{"num_hidden_layers": 16, "hidden_size": 384, "n_experts": 32, "experts_per_token": 3, "d_expert": 240, "d_shared_expert": 0, "hidden_act": "squared_relu", "moe_layers": [2, 4, 6, 8, 10, 12, 14], "router_score": "sigmoid", "normalize_top_k": true, "routed_scale": 1.5, "balance_loss": 0.000287, "balance_bias": true, "router_bias": true, "init_std_router": 0.0332, "lr_router": 0.000903, "vocab_size": 16384, "norm": "layernorm", "norm_eps": 1e-07, "tie_word_embeddings": true, "optimizer": "muon_variant", "learning_rate": 0.00681, "beta1": 0.95, "batch_tokens": 65536, "max_seq_len": 1024, "train_tokens": 415200000, "max_steps": 6336, "dataset": "wikipedia_en"}
Below are experts of layer 2 (counted from 0) of a mixture-of-experts language model. Rows are named router (the router's row for the expert), up (a neuron's input weights, with its number), down (a neuron's output weights, with its number) and show model dimensions 0-63. Each number is 50 + 15 x the weight over its row's rms, rounded and kept within 0 to 99.
Before each expert's rows: "gets" lists some tokens that make up at least twice as much of what it gets as of all text; "mostly gets" lists some tokens that are sent to it at least half of the time. This comes from a sample of Wikipedia text that the model never trained on. Tokens count by the router's weight.

# expert 29
gets: "\n\n", "s ", "\" ", "==", "\n", "es"
mostly gets: "\n\n", "s ", "== ", "\n  ", "States ", "\". "
router:34 70 60 64 44 50 36 49 73 20 15 31 41 78 72 43 71 63 50 20 62 52 73 61 56 59 29 31 27 59 40 22 35 61 52 38 82 40 77 34 25 39 44 63 19 25 37 34 42 70 35 42 72 66 46 52 28 43 50 42 57 41 26 45
up0:69 44 18 48 51 44 61 66 84 48 50 52 57 39 44 63 58 63 34 49 52 46 28 47 48 25 26 52 67 66 55 34 59 27 41 59 52 15 73 64 41 36 52 36 45 24 55 66 36 32 43 65 71 45 42 61 53 44 31 37 30 64 52 60
down0:37 52 22 69 56 52 46 61 48 63 40 43 49 42 60 71 31 50 36 43 48 24 11 29 33 57 65 56 78 39 35 61 79 50 49 40 36 29 50 44 43 52 50 51 33 72 52 43 33 69 35 73 37 37 44 42 53 55 54 66 54 57 51 57
up1:59 28 82 50 46 79 21 37 33 45 65 58 58 50 40 94 30 58 55 76 43 55 99 46 55 35 46 33 63 50 22 47 49 64 48 39 49 54 45 76 63 68 37 41 30 57 48 41 51 75 41 26 64 75 66 55 23 47 43 43 35 57 30 67
down1:64 54 47 39 27 44 51 56 45 41 49 37 64 75 56 28 90 31 32 41 65 50 30 32 54 62 36 31 64 59 80 58 43 78 35 62 47 53 53 58 65 39 38 47 37 79 64 35 60 60 46 40 22 53 64 67 36 45 73 43 43 53 68 46
up2:44 45 77 29 46 40 20 57 67 73 57 57 42 51 70 51 74 39 33 75 73 60 24 66 46 67 57 38 29 52 39 48 49 54 78 79 42 77 64 30 85 78 65 48 58 48 40 53 67 40 25 64 37 37 61 47 75 72 57 30 39 65 58 38
down2:63 51 41 48 44 35 66 53 32 39 64 39 37 72 80 68 33 08 51 38 75 39 55 25 59 44 48 67 58 51 27 39 74 21 49 23 34 63 44 64 53 67 55 37 55 60 32 54 23 63 46 48 50 40 46 33 60 41 56 63 38 42 54 58
up3:63 29 20 64 54 56 24 42 23 48 54 56 39 37 60 76 54 56 29 78 40 54 56 64 54 31 59 41 17 46 57 71 49 52 50 35 54 57 48 59 47 38 47 35 34 47 38 65 59 44 47 29 46 29 55 64 41 48 68 61 64 84 53 45
down3:29 49 53 54 42 41 28 65 47 48 54 24 35 68 61 36 62 48 43 60 42 62 19 41 48 53 49 49 67 52 65 28 86 59 38 49 13 64 10 71 53 69 42 60 55 66 50 55 37 47 53 56 32 32 33 50 66 32 55 58 65 72 66 59
up4:32 36 13 59 24 76 57 43 28 46 49 59 47 39 52 31 63 41 50 34 66 30 46 46 59 60 53 71 51 51 68 52 46 93 72 48 34 12 51 58 47 51 40 46 69 63 51 58 42 59 83 54 40 83 78 46 41 52 33 55 49 52 33 55
down4:65 38 50 29 69 62 72 52 79 52 43 72 64 60 60 61 28 50 62 39 44 58 57 45 52 23 35 75 55 48 26 52 53 40 37 56 73 20 55 56 49 29 36 51 61 47 32 34 60 40 39 60 49 42 49 36 69 57 29 45 80 28 56 61
up5:50 71 55 77 61 10 42 56 32 67 63 70 41 62 81 50 38 67 49 49 42 38 59 27 39 69 62 34 49 24 44 30 50 45 47 66 52 22 64 53 08 37 49 29 35 47 70 37 50 52 49 37 62 56 53 45 57 41 20 48 21 54 43 46
down5:60 07 52 45 52 59 33 42 50 35 73 53 36 77 44 36 81 41 41 30 70 65 35 40 58 58 11 35 05 29 63 50 40 86 74 55 31 48 70 68 49 52 20 82 50 61 44 45 44 53 51 55 58 39 76 53 75 41 67 54 57 43 61 37
up6:63 42 47 47 47 32 79 52 53 30 65 64 38 81 54 52 51 52 18 44 15 61 59 56 18 25 36 45 76 50 48 33 33 85 35 60 38 33 38 42 43 67 63 72 39 50 55 33 82 55 87 37 76 30 67 41 60 47 61 52 47 21 67 70
down6:44 51 45 45 36 56 51 41 82 52 57 35 45 38 55 49 48 45 62 48 49 37 28 73 58 62 54 46 23 23 54 46 39 41 53 50 68 74 54 53 31 47 29 52 73 40 35 53 47 71 44 69 41 33 33 59 48 57 64 62 60 58 35 72
up7:42 58 40 67 60 19 55 38 68 75 52 36 55 57 57 59 54 50 42 61 50 53 37 56 43 56 40 37 11 67 85 51 43 45 30 23 78 45 80 47 64 47 58 64 65 47 48 50 35 52 41 63 43 49 50 44 18 42 29 61 82 26 62 52
down7:32 31 65 72 51 51 47 49 41 41 35 50 73 43 31 66 41 73 32 62 56 34 67 47 69 58 73 10 40 31 65 38 45 59 46 39 56 48 37 50 66 36 62 63 59 48 46 37 40 37 68 29 23 39 52 60 52 42 75 27 61 64 49 75
up8:49 16 62 31 71 58 72 71 63 39 54 52 56 57 56 27 51 63 69 41 33 53 47 54 61 36 35 56 46 66 71 41 47 42 41 44 33 63 64 57 67 35 63 44 48 56 54 84 41 70 35 59 65 40 35 43 16 24 53 70 73 64 43 32
down8:63 46 32 58 68 68 67 38 43 55 25 42 31 51 39 43 51 43 88 65 55 24 58 41 40 52 60 47 35 38 66 50 59 56 66 67 42 37 66 62 53 55 65 55 73 64 71 26 78 45 50 52 53 34 72 58 66 74 64 43 48 71 71 62
up9:62 42 60 72 52 48 52 22 58 76 65 45 53 30 43 81 46 76 66 49 53 68 48 44 75 15 32 49 85 35 55 52 44 38 63 38 56 52 60 52 55 35 36 76 51 39 35 61 39 56 35 38 47 71 55 46 39 42 22 40 38 38 43 39
down9:54 60 55 45 48 56 47 39 60 53 44 65 69 52 35 46 31 57 48 48 27 60 49 52 55 63 24 48 37 78 55 67 30 21 47 42 46 32 44 63 52 66 53 26 44 44 55 57 43 56 41 42 29 73 39 53 46 30 39 17 21 86 86 22
up10:44 51 56 32 75 51 48 63 62 30 54 49 31 70 74 38 72 39 33 51 51 82 49 39 44 67 33 52 71 44 48 39 63 33 65 67 35 49 26 46 58 30 43 31 53 49 52 78 39 69 46 60 52 29 24 67 67 75 51 34 26 66 41 47
down10:32 22 53 45 48 54 63 64 64 62 30 36 44 71 04 31 64 13 31 60 39 69 69 52 66 51 59 55 66 59 49 48 67 72 36 43 36 48 64 59 78 29 53 43 48 36 32 35 70 54 43 41 06 75 40 48 45 41 54 35 55 38 52 38
up11:63 64 49 73 53 53 70 38 40 37 49 31 35 39 43 68 57 54 43 37 35 40 38 43 37 78 73 57 41 48 69 58 36 63 58 30 86 33 53 39 24 55 28 53 44 28 45 37 29 59 46 56 62 39 39 58 46 79 73 47 59 62 68 27
down11:40 35 82 37 31 57 49 64 33 56 40 55 69 47 39 61 45 49 56 60 43 31 42 48 63 56 65 57 48 70 59 42 40 40 56 51 31 35 42 54 54 40 47 62 54 70 60 46 67 37 16 53 40 39 73 32 59 54 68 41 42 51 51 86
up12:37 64 38 54 28 73 52 33 70 49 14 41 54 22 32 52 71 65 52 47 53 43 32 34 28 63 42 62 44 59 40 54 68 72 52 45 62 41 66 58 29 65 58 42 41 51 64 48 79 48 62 33 99 49 36 42 63 44 61 49 66 28 64 53
down12:58 43 57 45 59 42 46 49 41 52 20 62 60 43 34 72 26 21 46 47 58 59 45 44 42 48 42 54 70 49 70 55 25 77 42 19 54 66 66 67 45 37 45 62 52 51 48 54 83 71 28 58 53 38 48 62 66 42 59 38 31 51 58 43
up13:39 61 69 49 58 40 79 64 87 42 57 27 46 36 26 66 36 29 54 50 61 51 40 34 35 49 21 42 51 58 51 42 50 37 45 34 56 82 39 56 52 83 57 70 52 23 41 41 57 43 61 39 56 69 36 69 31 45 32 53 30 70 51 33
down13:36 62 50 52 45 55 48 53 56 51 76 58 38 40 64 23 60 58 53 21 63 66 19 83 83 63 39 34 39 32 60 47 67 69 32 36 40 46 78 43 27 49 41 40 33 76 28 42 39 58 51 53 64 49 38 47 65 65 62 30 68 55 31 32
up14:57 42 26 77 12 66 62 44 54 30 39 48 23 64 53 31 44 42 48 66 61 56 63 46 33 55 70 40 32 64 13 53 67 46 46 52 67 53 39 54 58 67 49 60 60 92 52 29 51 63 46 42 40 37 44 58 42 55 61 40 36 39 37 64
down14:50 44 40 54 67 55 55 50 62 38 36 36 65 21 43 56 73 75 41 45 54 50 56 56 60 46 47 47 55 29 65 26 47 35 69 52 82 46 54 57 53 56 71 50 40 32 52 62 53 38 42 15 30 52 75 39 46 94 53 56 62 39 46 36
up15:06 48 71 46 47 61 33 37 52 30 61 51 36 77 54 33 50 34 48 46 69 42 45 50 55 67 49 73 49 32 46 34 32 66 47 59 61 27 28 49 81 59 33 25 42 36 71 68 56 34 56 34 49 49 29 38 50 41 48 56 49 48 57 55
down15:45 65 21 44 53 43 45 48 37 38 69 64 53 51 64 60 80 27 65 64 69 41 32 50 43 62 27 59 69 68 46 45 43 71 54 66 75 57 61 49 40 72 30 65 51 61 41 55 22 42 62 31 58 72 74 54 51 59 61 53 63 48 48 41
up16:48 33 43 53 66 80 31 57 36 49 62 62 51 47 47 52 49 58 52 35 24 29 57 46 24 64 55 37 58 67 31 44 66 63 66 41 68 44 19 47 50 57 41 69 61 51 33 40 43 73 53 69 31 30 46 15 49 54 47 42 42 72 60 68
down16:43 59 43 58 79 29 46 75 46 37 61 30 71 44 54 32 39 42 50 43 56 35 32 72 64 41 45 61 33 61 60 61 53 60 46 43 21 60 76 52 49 46 60 52 42 64 64 38 67 58 73 27 45 38 57 39 36 65 33 58 68 36 39 53
up17:49 62 67 47 38 26 20 39 55 46 47 57 40 39 60 49 72 44 72 50 50 55 39 50 56 39 45 41 37 38 46 18 35 56 41 42 53 27 46 50 25 67 55 51 41 54 59 52 71 72 36 47 63 67 61 63 48 71 73 35 63 52 44 39
down17:46 54 50 61 36 59 69 51 60 27 68 16 63 59 27 54 39 75 55 44 73 43 48 50 11 49 36 45 39 59 42 39 33 52 34 39 35 40 41 24 65 46 37 40 65 40 59 81 41 41 50 42 58 47 23 53 29 48 64 32 60 51 63 59
up18:69 52 62 56 59 27 63 34 61 61 66 41 20 71 56 62 69 75 40 42 40 39 48 47 63 80 63 53 23 65 70 38 36 71 83 41 66 20 65 43 46 29 61 45 43 71 56 48 76 49 54 59 47 14 26 65 29 42 48 46 62 38 36 28
down18:41 28 32 58 73 54 60 43 26 20 39 60 38 22 43 59 58 44 49 47 28 23 15 53 67 62 34 66 47 38 43 55 56 21 43 55 19 50 60 64 49 57 52 32 53 60 34 65 38 42 62 59 35 48 64 48 60 57 43 70 61 40 39 72
up19:84 27 55 27 51 54 25 58 57 54 56 87 63 45 59 83 51 17 47 72 51 60 32 96 37 55 52 34 56 44 15 41 61 78 47 49 57 50 67 62 54 49 47 93 54 45 77 57 41 56 46 66 59 42 43 54 43 51 52 57 60 41 72 65
down19:53 45 29 53 40 74 60 65 55 45 46 79 37 46 53 38 53 72 66 71 70 64 75 30 62 73 45 75 60 52 47 52 30 57 29 45 66 65 51 60 33 56 58 59 59 55 48 84 61 57 50 63 37 50 48 60 40 69 55 49 16 25 31 17
up20:50 69 49 52 49 55 25 50 41 32 47 50 40 47 64 61 35 46 53 79 29 46 62 46 72 34 30 61 53 81 91 49 54 36 39 55 64 40 10 59 62 36 33 20 50 71 56 51 56 64 56 47 76 23 39 76 95 61 30 54 76 47 59 53
down20:45 34 35 26 44 40 65 46 48 86 21 62 80 55 46 58 54 46 65 67 65 39 62 48 45 61 42 22 28 42 19 62 55 56 52 77 56 64 57 51 55 31 59 32 55 43 40 39 54 16 49 49 19 57 49 49 53 52 46 57 35 34 41 32
up21:18 51 57 60 50 40 58 43 66 50 39 24 51 52 62 40 54 59 16 33 56 42 41 60 42 36 56 44 56 35 59 59 54 34 27 35 23 87 63 23 54 33 25 67 63 45 45 72 69 41 20 47 45 41 37 55 40 37 61 47 31 69 30 49
down21:68 70 68 99 19 37 38 43 63 46 72 54 46 62 53 54 53 55 58 48 47 71 41 36 44 50 48 60 63 55 29 75 46 67 48 41 51 52 51 27 32 57 69 56 79 44 55 51 70 42 58 76 35 48 60 31 41 41 96 49 31 63 37 48
up22:54 64 66 46 26 27 40 21 76 26 57 32 46 26 61 68 47 48 66 73 66 46 45 71 38 32 49 51 35 55 63 61 44 31 46 27 06 75 33 58 69 64 76 29 54 10 18 50 45 36 50 60 82 07 48 41 22 65 36 47 20 38 36 44
down22:58 64 57 47 46 44 29 23 54 65 51 50 11 64 37 29 60 60 62 51 65 49 47 44 63 36 71 58 65 34 53 70 36 41 64 65 45 53 43 35 47 38 39 49 19 45 46 63 37 55 45 41 63 59 30 36 51 57 67 43 74 73 94 64
up23:57 61 49 36 41 43 52 50 41 46 27 52 58 65 39 22 62 42 23 26 44 36 73 46 62 58 50 41 33 28 62 44 59 43 70 48 46 32 66 58 43 55 71 47 39 52 42 28 58 39 57 37 73 82 68 37 35 47 58 67 51 55 48 24
down23:66 47 66 50 49 30 48 40 63 55 40 43 68 46 76 66 42 64 63 54 63 88 53 52 58 91 56 28 54 65 58 37 42 32 41 52 56 28 36 62 59 48 60 43 42 41 71 59 54 42 63 69 54 49 58 58 48 57 31 72 58 78 63 76